From a checkpoint of a small mixture-of-experts model trained on Wikipedia: 2 picks a token.
Below are experts of layer 3 (counted from 0) of a mixture-of-experts language model. Rows are named router (the router's row for the expert), up (a neuron's input weights, with its number) and show model dimensions 192-287. Each number is 128 + 32 x the weight over its row's rms, rounded and kept within 0 to 255. Numbers have three digits each.
After each expert's rows: "comes after" lists some tokens at least twice as common just before its tokens as in all text. This comes from a sample of Wikipedia text that the model never trained on. Tokens count by the router's weight.

# expert 3
router:028169117155127059116109183145149120071137156120159132158169171145148092247152093123100104000159099103143121118098111132095131138126118145151113181164124103148123162149120150131133146137063110131139111084128137163158108103077104070096208081126140172138091099082168064128134124142132144107
up16:095079059143109140159096115078154093144170207160096118128133112116116152162181185156062169073147160107178159119081104141093085158192159195119119151205132153092122150139108079143121158123148137160064101106161150097137126100110165157119147065128203159134173079169060046111190135098040123067
up17:117080110124137086186147050050182118110131108117129180075088142092134168141133124152087130098136132147166208117138006168145165061129127136185094132102131087164174147151085147096111148080130158079130159152127174109111132134130139131126174158075083090125124153157170142149152112158149120140
up18:123094131109114140089066154114139152070157079071148148108087105136070068120161079136068191119119116093179116145156136149152111166121163126108078103098189141119123181152127142152171100131146227060071144154142152146098117101116141190121124077142105098098068104118128123193108169152150142124
up19:148146108115106141130130100128095141137114067135118169152147128177090097155107106095112166124149144058118149123119081130144085066132131115165089142189108173155113114129158131110115120094119102141101134149100092130077072105114149150117100113146153097148129118144152149075094162116079095116
up20:124128131102105149090076160154172139051160152095085130069123156123115116121078181159134147123082155125103131167120116170089093085116103185111168150122137131160135156045140134122066140154136116154070139103120116116110133132139127216158124034143106102110165107100142192116138113097156174120
up21:190141141192157132133081111149049153134178104092120155167121124188146077140101181104100104099089112134116091155178090107120186113134096076099139139117075131120111140181112121137145119181150114095143120134157109129165086166141130145155121126162119166132090131167128125151134113127166140148
up22:157076096163107112128146128125140112125075130144124048122115124183163099189119143154113093177119149140150130139149096026072146147154067095154134156188176085116110150176122148145161071114115087163138102183157165116075067157132103121077165108146124129146168150139121140119056132172126156129
up23:144132119109129103107130123169124150156080178094131067209179232151137083205173129075136128146121144084099135083100179143144103112140134149132153112130114067160130108174136122138145121086136045204147197117147106136163148145117108149087163153160181107188165162093168130176110130143147151057
up24:105094086139178113096095112125146083080146191161180139151121141169119136114130156117126153094100113087171166096143050185141164149133117130122171146093183128137154142141070145097151155187140162144149171091154148080095101158089137222127168166130145142081091119139121164113099141159084149155
up25:179084080106122063072134138122178159134151077105144180142132139138149128097114153156123181047130081048144105094180143143123176159099207112172128151153134107130175178048122140120134155144108120098153141168089102125111126123162119087129091153168105086110120157191103106126100076154109058144
up26:121139129099141109153121133124123209146103077116113120092149101203137138176090143116195127067107097112178198157093119098088153099175110115110082118083101112164195185198154172102139096141173124060164097114101135121128099099081132105114100092139170096142089126131106157135169152208145134181
up27:158117170175123123125157170160101167113064121128092114159173134137166179150071099160106128124210128153130142148178083131110150196141144125115081161124131102152171133106159166085114086161143160112112136144127093185046072095080147103112128149131115137180164169118145142163081186137138162100
comes after: " the", " of", " and", " The", " a", " in"

# expert 0
router:174076147107202149139167093170179111121128131131173140095163132115106126140125109178120126162147122166128072129133149171120120063137128130130139057085082126238164106133132119137136106105101184147101117132161180105079147157142063152130124117104112089093118111121128119141128159080149121117
up87:187098154079150216100110141137153136180101138109056164125179128172146127145171095083115163115144166154148073155127165145115125143113121122169126102118103158191125121110118107100126123112146162159120188204109111112118079170149093150134111124101134148104148233129085100148153157142169041149
up88:103146105166097097203153081155149135145073095120144090221178124092145157113081133218118052124133115160134112120096162121117111111182150147140147151211144143133067128135113129172229142119130175175099103179122093164147126119152118145087131124132137107167126097091175167176107071151060134116
up89:174184135138172118108085048189149145113084085134097113093153103164087160098089155131103135208106080153098152102137158090147104092090117143141076145188111182140167089140180129123077118143077108138063131154155194143137138134162148135076136118136149131187128138087132103137121202166106095139
up90:152150128111072111057157175138137112117145137056176163147159177084131167166144141148159122171141164099074049159117114167109116149153078117159096115092093139157154155176195098143132152142183154114165155111129108192136110052145095139113125100102135111161119174118142123159101126160129130149
up91:160161114139130153042099113127154169161162106092117092169220109120102129100136116075139150087167037101125095167182107092165163084160160144074137116120133128115158126184087113121154151107128179144127214118101123133102107153193143122136128152195146148088150129140119166153102129103126115170
up92:171098122255089114134200114138123112123143102161152124071168117162138154154100147112132120108102105090160089153128133077115138112117116124138171103108095136128122120091167103101071084169145139148099174173125146130104157180175136103101120123135138137161144147156114147116088110159068086135
up93:122157158155198159193106110107169145081123089182142091087155141153136174049129126115124194155083162147097096105103136098127143113152119104098076133102072132161157143063128094086104164138129096135175088085142186117161168135123145155148111073127089160114149132136108167112120142121082127171
up94:141119125170059136088099101157124130074150122127180063153048186113123124167118139124159068180150164203106067168126137143151179153148121163165153120142156087162131163130152132153169092091119132129101074211111106087140108129102116068100144103117105156132119065106114177172097149125150064113
up95:151091213155086093127132093074103095095121182100098127090134110128115169166094146111110080125100129133125116099198144102130121104102122142132086149090166111143157085147165143086157103134110083078100137134167117133152159108106087108076102112165083140132158121161153141084081131077094125081
up96:183116117147153103175119164158127112098183135144102065139178106141205176093158116135153154100144113154092158142143114116134131124110140063113164098090132143092122127095108141067151117078176158119181129102204122145144126162126136109138105163147144162122140121114147111170153118114084091101
up97:108079113114128084124162159138130159148075108109151152125177164161094119153105130078058139109132135124120104192193137071120114173169146088129105108116107079156102166144106129156119122094050135140139122180149121107157153099080153143149168097099168147122070087075116099165140171119173108108
up98:167168090173166104104089056104117134136128115075120074185143114131122078067223122174083126146103108080138128171181076119134130133135136124055156127153182128146072184111130049114202140153123143106131151134170135153104143169138156109148093070133133164143114141135157099128074149093122142032
comes after: " ", "-", " (", " in", " \"", "|"

# expert 2
router:123123130142143103120132137233071169121168169135100094138116104125078143065126096091120104061052132176096091171138136122154126146092124112115127110082114167116131112076132124132093113111174119143099130112131110104154132136164119115210087169148139153151110062185078158158127120158122122148
up16:130059136128181095097151086135052115015178136099134142108083111180118109127156132151136076082115111194110163131111135144116156117131176060133164128127122143116102151098130137081153093168064149141162116116122153118130144117143106125122176156108110140084187143171181160119130141125134121156
up17:087097122133138123092082065177103114160089087122102095129159111172172080141124158112088097126120163154112135162163105158173160150124133122083065116140172150112168133119086167090179100134172159171136127118081100143148148147141208146150144151114112153131148132109101130146097151121149115105
up18:149187092153163176108129134129124110132140121076101161164156113110124128085124102149061158099126133122137096119142149100145091158127141064116107143163136114165076192174137154081121077126127159157165170179077145094095139128083101140127161103106119148109138146144123135124141107160096115158
up19:210123158131072082114085091171127178159069092160155083148167049117149112111123108103148153119133187093110136086161158054057120143128104159089132131170112136141140103126140143143039086116116147116096143127137076180109180137078131133099096086152119154106139099138178156125174093105082128129
up20:065152064072082092128099095178114122189123139131081140098106093133154129082115137145124105120129149162130206136087118160128154167194134122102115082144154066095095165139142130088175168100096200123129167076142118101190084122120172139129105118134125158129139140182134187125100150138071067157
up21:067117133182165140086164161166155157122078086154079189137142146170126089135112128129124098136160127144133128109102148150120080053157100129059177181142113130162136120137140129089089158173134090138140120179125175163112158137130146122114107113110162153097119151165149121140153146117158171065
up22:113121100099167092134116145187124113129179133083097123127138082133172162136113153112090159064130129082151118046053108112119052100107118089155142165100194090140174171090155117158129116087128155182171105125144158162160119104125150158124157102180074162100170081103122114077140172211096169135
up23:115123172138132150114159141120074137149139087127142131102162097088133139127152140124185121098131109101086156170123139129059102158083127103107074073157174053126114139044114186096121138093128119169086117162152057084127138134099079080185099129103114089122042109183146115123163151108085128144
up24:153128109135118102131128122124084116155149199087145113102048108187114133077131155104163135187087156155153119087109104124089173114116101125095122053115141150106167173119151140063058133122135149131149104094151186136159108126141082150151100149114141146131151109133125135152108181133167165116
up25:109151146173138142136124085163139122129190054135141073142104124103096144081147067104163138068121091150110146124084135122102203116146142182105149185155134093190160186087129166111143120156173196170113192122150123065157144082094137161145173115168149173128124089109142163166166155126148115069
up26:148182142123096102168147154147106168124112144079139135081130169152133113139179135144137088129137126108095100106199110104122121127126095125118117129153177126078166128113069190122065138117163118125141114126128156124097148157091092057163143160139146190179123140171129126127111100080122137144
up27:130107174156117057075126124086079183104123191160157105102128090097090073160087176130131115049174103125179098105143113122138093077130116104146118097160092123152113094113156110148118104158196158130166147236143114165177123099142099138130070148181108144151167119140142180129144195116126134139
comes after: " ", "–", " P", " B", " C", " T"

# expert 7
router:115087159132132101090122080085103155115088116124034123089106060142109143088073158107074138098135166140122167103114113132140184105148095139151084188192149128081122129171102117145090153132170119099077148162134124134095129073116150133127139164140124102158164101104072079065126121122137089112
up16:105170128053175105085163168028108178126174161173108140135130087156107161098125161150111144162167135067153146196138144119101111110136099122121108128134153141143115121066100114127149133133125149117165211093172167146136170100178135072174103141145129126115097150148046140120057099068066102122
up17:138125164132146150105092096109141185092128150123116160100109113188143196168094183132157152186186079105093127106175152159089153076126061159147113096182129117088091180129124096120107157146080171106108056043132075129111156143152130172151084184092162137108137116130141147114061116110128066177
up18:133126161131114183160132126100171164181071061165159130087122133141107132126088133083144031112106084122119156161163168148125125106129141092150109144147115127175105110139164132114074137104156166158086131104150134070107123163044127079128145146074126113160165091143095155092109113152039137101
up19:109093170131152131142135092149108173091113161130167090159153089123149141124106128107117113117156131106147177066180071123122135190156097116120108102193086127195149161118122096141117145069142143135150106091149109127148161146099132091156124120106110093098104093130049119133131116060147152166
up20:158096123149112100102077117164123160123083105111163131083128137136084069158071080097134132118145101185147128136154128102172117188118102118137141110154146158176133139126099159109106118133145150179116101153149162127137146171140141135121086134111071158126149108126101089173118098108108148154
up21:170138065143099174180132172125114102132094115139112162167128136127131118123090074151173111152113126160071115146106111143114131123068112067101088128169078097131108183185099213136147186150152129118087147125140107127163048122140141107136106199168159140106104098129137114154050196062056141133
up22:149158163148069152098150109101197065084102153198183153108167125097094144168104127148150174155143147187124142149153126129150115112149153126104120185099170097144107149124091112129101193131150160186083170131130105161134134109150133101106119136103155130204057201125138077101128169150106137129
up23:126142114120113172138111205129109105091190070142161124131077089117127099092130215096164101117154139082162170131134119114137107152116138164115122131067135100102120151111130120117110106114090102169126142116097101138090154090126082140204083098123125145125105121169088108107163126136186101138
up24:068137132092131149160126185117107093119031145070119092090103150154135171129116143094170150116164105120183090085161125089151069192106125097150128172117126117149116154163111152170076117130113061087135151142115109135072182117144108096202147125139157102080128089152091128133120114148082077132
up25:126159162181167137199023124096130182119146150151158177123094108104121093142121112167172154113137135117098101097146151155122115092162129105160136146152144139088198174126083129143085095116137135066147115111102131121129131131126103098071148147133162171091092147080081110137158145126090129160
up26:066104127099137113132084113118166127158093136136130127101059151171157122155093134114127147125141108102102083101143125099093132120180128114116097143192153106145112128154074079118088134143141178110079118141116096156140070109099179147240100098084132210060115117164130093090156196119107188107
up27:098120104136110089096121180133147167081149095118069099134194169140140193148126086108125110103100144078079139122103075073161143164162110106140104097100094180089088130146160131112137162161142114182158158103154139139069176126133178049159139133156077154176085100087131119103149111104098169130
comes after: " |", "|", " of", ";", " January", " September"

# expert 5
router:142128124089109170123106049158086093202122137096087121140068130115180181077125171144141132209126119117161199182153123117122179136153140147095105124069149143115075124124126101155140092198084086168104132140137104121155114133095134113119110156110108118141100156121096101196128142148140164116
up16:074130131148120105110122157124153128123052095076137158114135145105106160114147106040121084130114079096110150164147152148146191160132156130175132103118083116136074088138166152142113147140128110138148120168148138168140040127162229167152132086121161182088090129142144132135120146103152090132
up17:074063117122109163153126097147149168146175132137129118068144131138145107114143159119085143174162103125102083112162112153118203094137069136152124140081099109140186085169112143125140137138157105221102122183128140134158152128111090142099126095129119082124098092157130179113094117091209085133
up18:121170079173083119129139097129154115163121107131161157102144117077161160151101068094158138144123176148209119126137127110093047135126122112076159121118113144149163138113173131134109105140106145085123161098080152089075105147139157165178125110134108151064151171127163096181181111119110154161
up19:162090104145132108081157108083124138060061069126125158086144110146145104126149147114107168155144176116143130104134044116119124125150137143117110121166163086103185146153089133175197133136088172078129131130173128147082136168185123139132116108159123119130179134102116054173092152121071089117
up20:086100154113158091101126152206142140096133097169154143145149096134115142070084158127102104101164190157162068129153118053086037109156069152097110057183192107116144137152103157184115117171122146088150139224125054167113106150079106134061101106126123177135059151147112111142117096143096125128
up21:124130137174119121151096126108188068121127162073139123106186132137160137120083141110084089123080169144100191075176089160100146071101102131110157137104158112151148095126030156156147196137139132140128125181099195134073079130083103195141132036108087086145216084141117163121127157106099124173
up22:141104128154110122097109136085112130062130064227147168166177211155120165109079106123143094083166111075150103187163109146183142159151126137050129165159172156156146112136083139145047166075082059108117097120068060204129145190157167091142162048109116184122097117139111140136175138138139127152
up23:077232173113147140121116102084134136118098095154110218107114146170133145108149139185111111142125159111127229119160061126165178104125075108205110122163110103129174070124120128143097176145137146149095130159154124101086140116166104144144129163165114121085111140128066134123157146049131074152
up24:125145167134070136120081139091140106111136159147105144165149131099161148132143166151133092151176164106065184139132125059073104114105126154125069148155096096155103066150161129128161148157107155105171131100123097157145042144104116161088168099132133159131109158147167191130079145083122196169
up25:128132172085132142152182119079180113141120083182150126209150071128150132078049164142113114125143137123100137184133114234146125138109189149162086110131093118135099153124217128137103181124144108099155103128114166155113120100176145107115083145138106153157082107113121137130099111130110158130
up26:115126155113127048096135137137134131120088150109183102095141161142143155029177066159103110166143162138082159124128101120072138104110079133136129101141141140119183127138129121144178149103119099098121180081150087156142154136130112214181085149134099152100130132082136063144124141071118093152
up27:099077166106122145172087136088088042136099111116152111164115162120145167126162080143137168140144099153127198176133088159106173134123150160173076178159119138146080160177142058112102122147103133163088128137163117131207146100149106087182102138089159131114181086168087088146089184122139157181
comes after: " |\n", ".", ".\n\n", "0", "1", ")"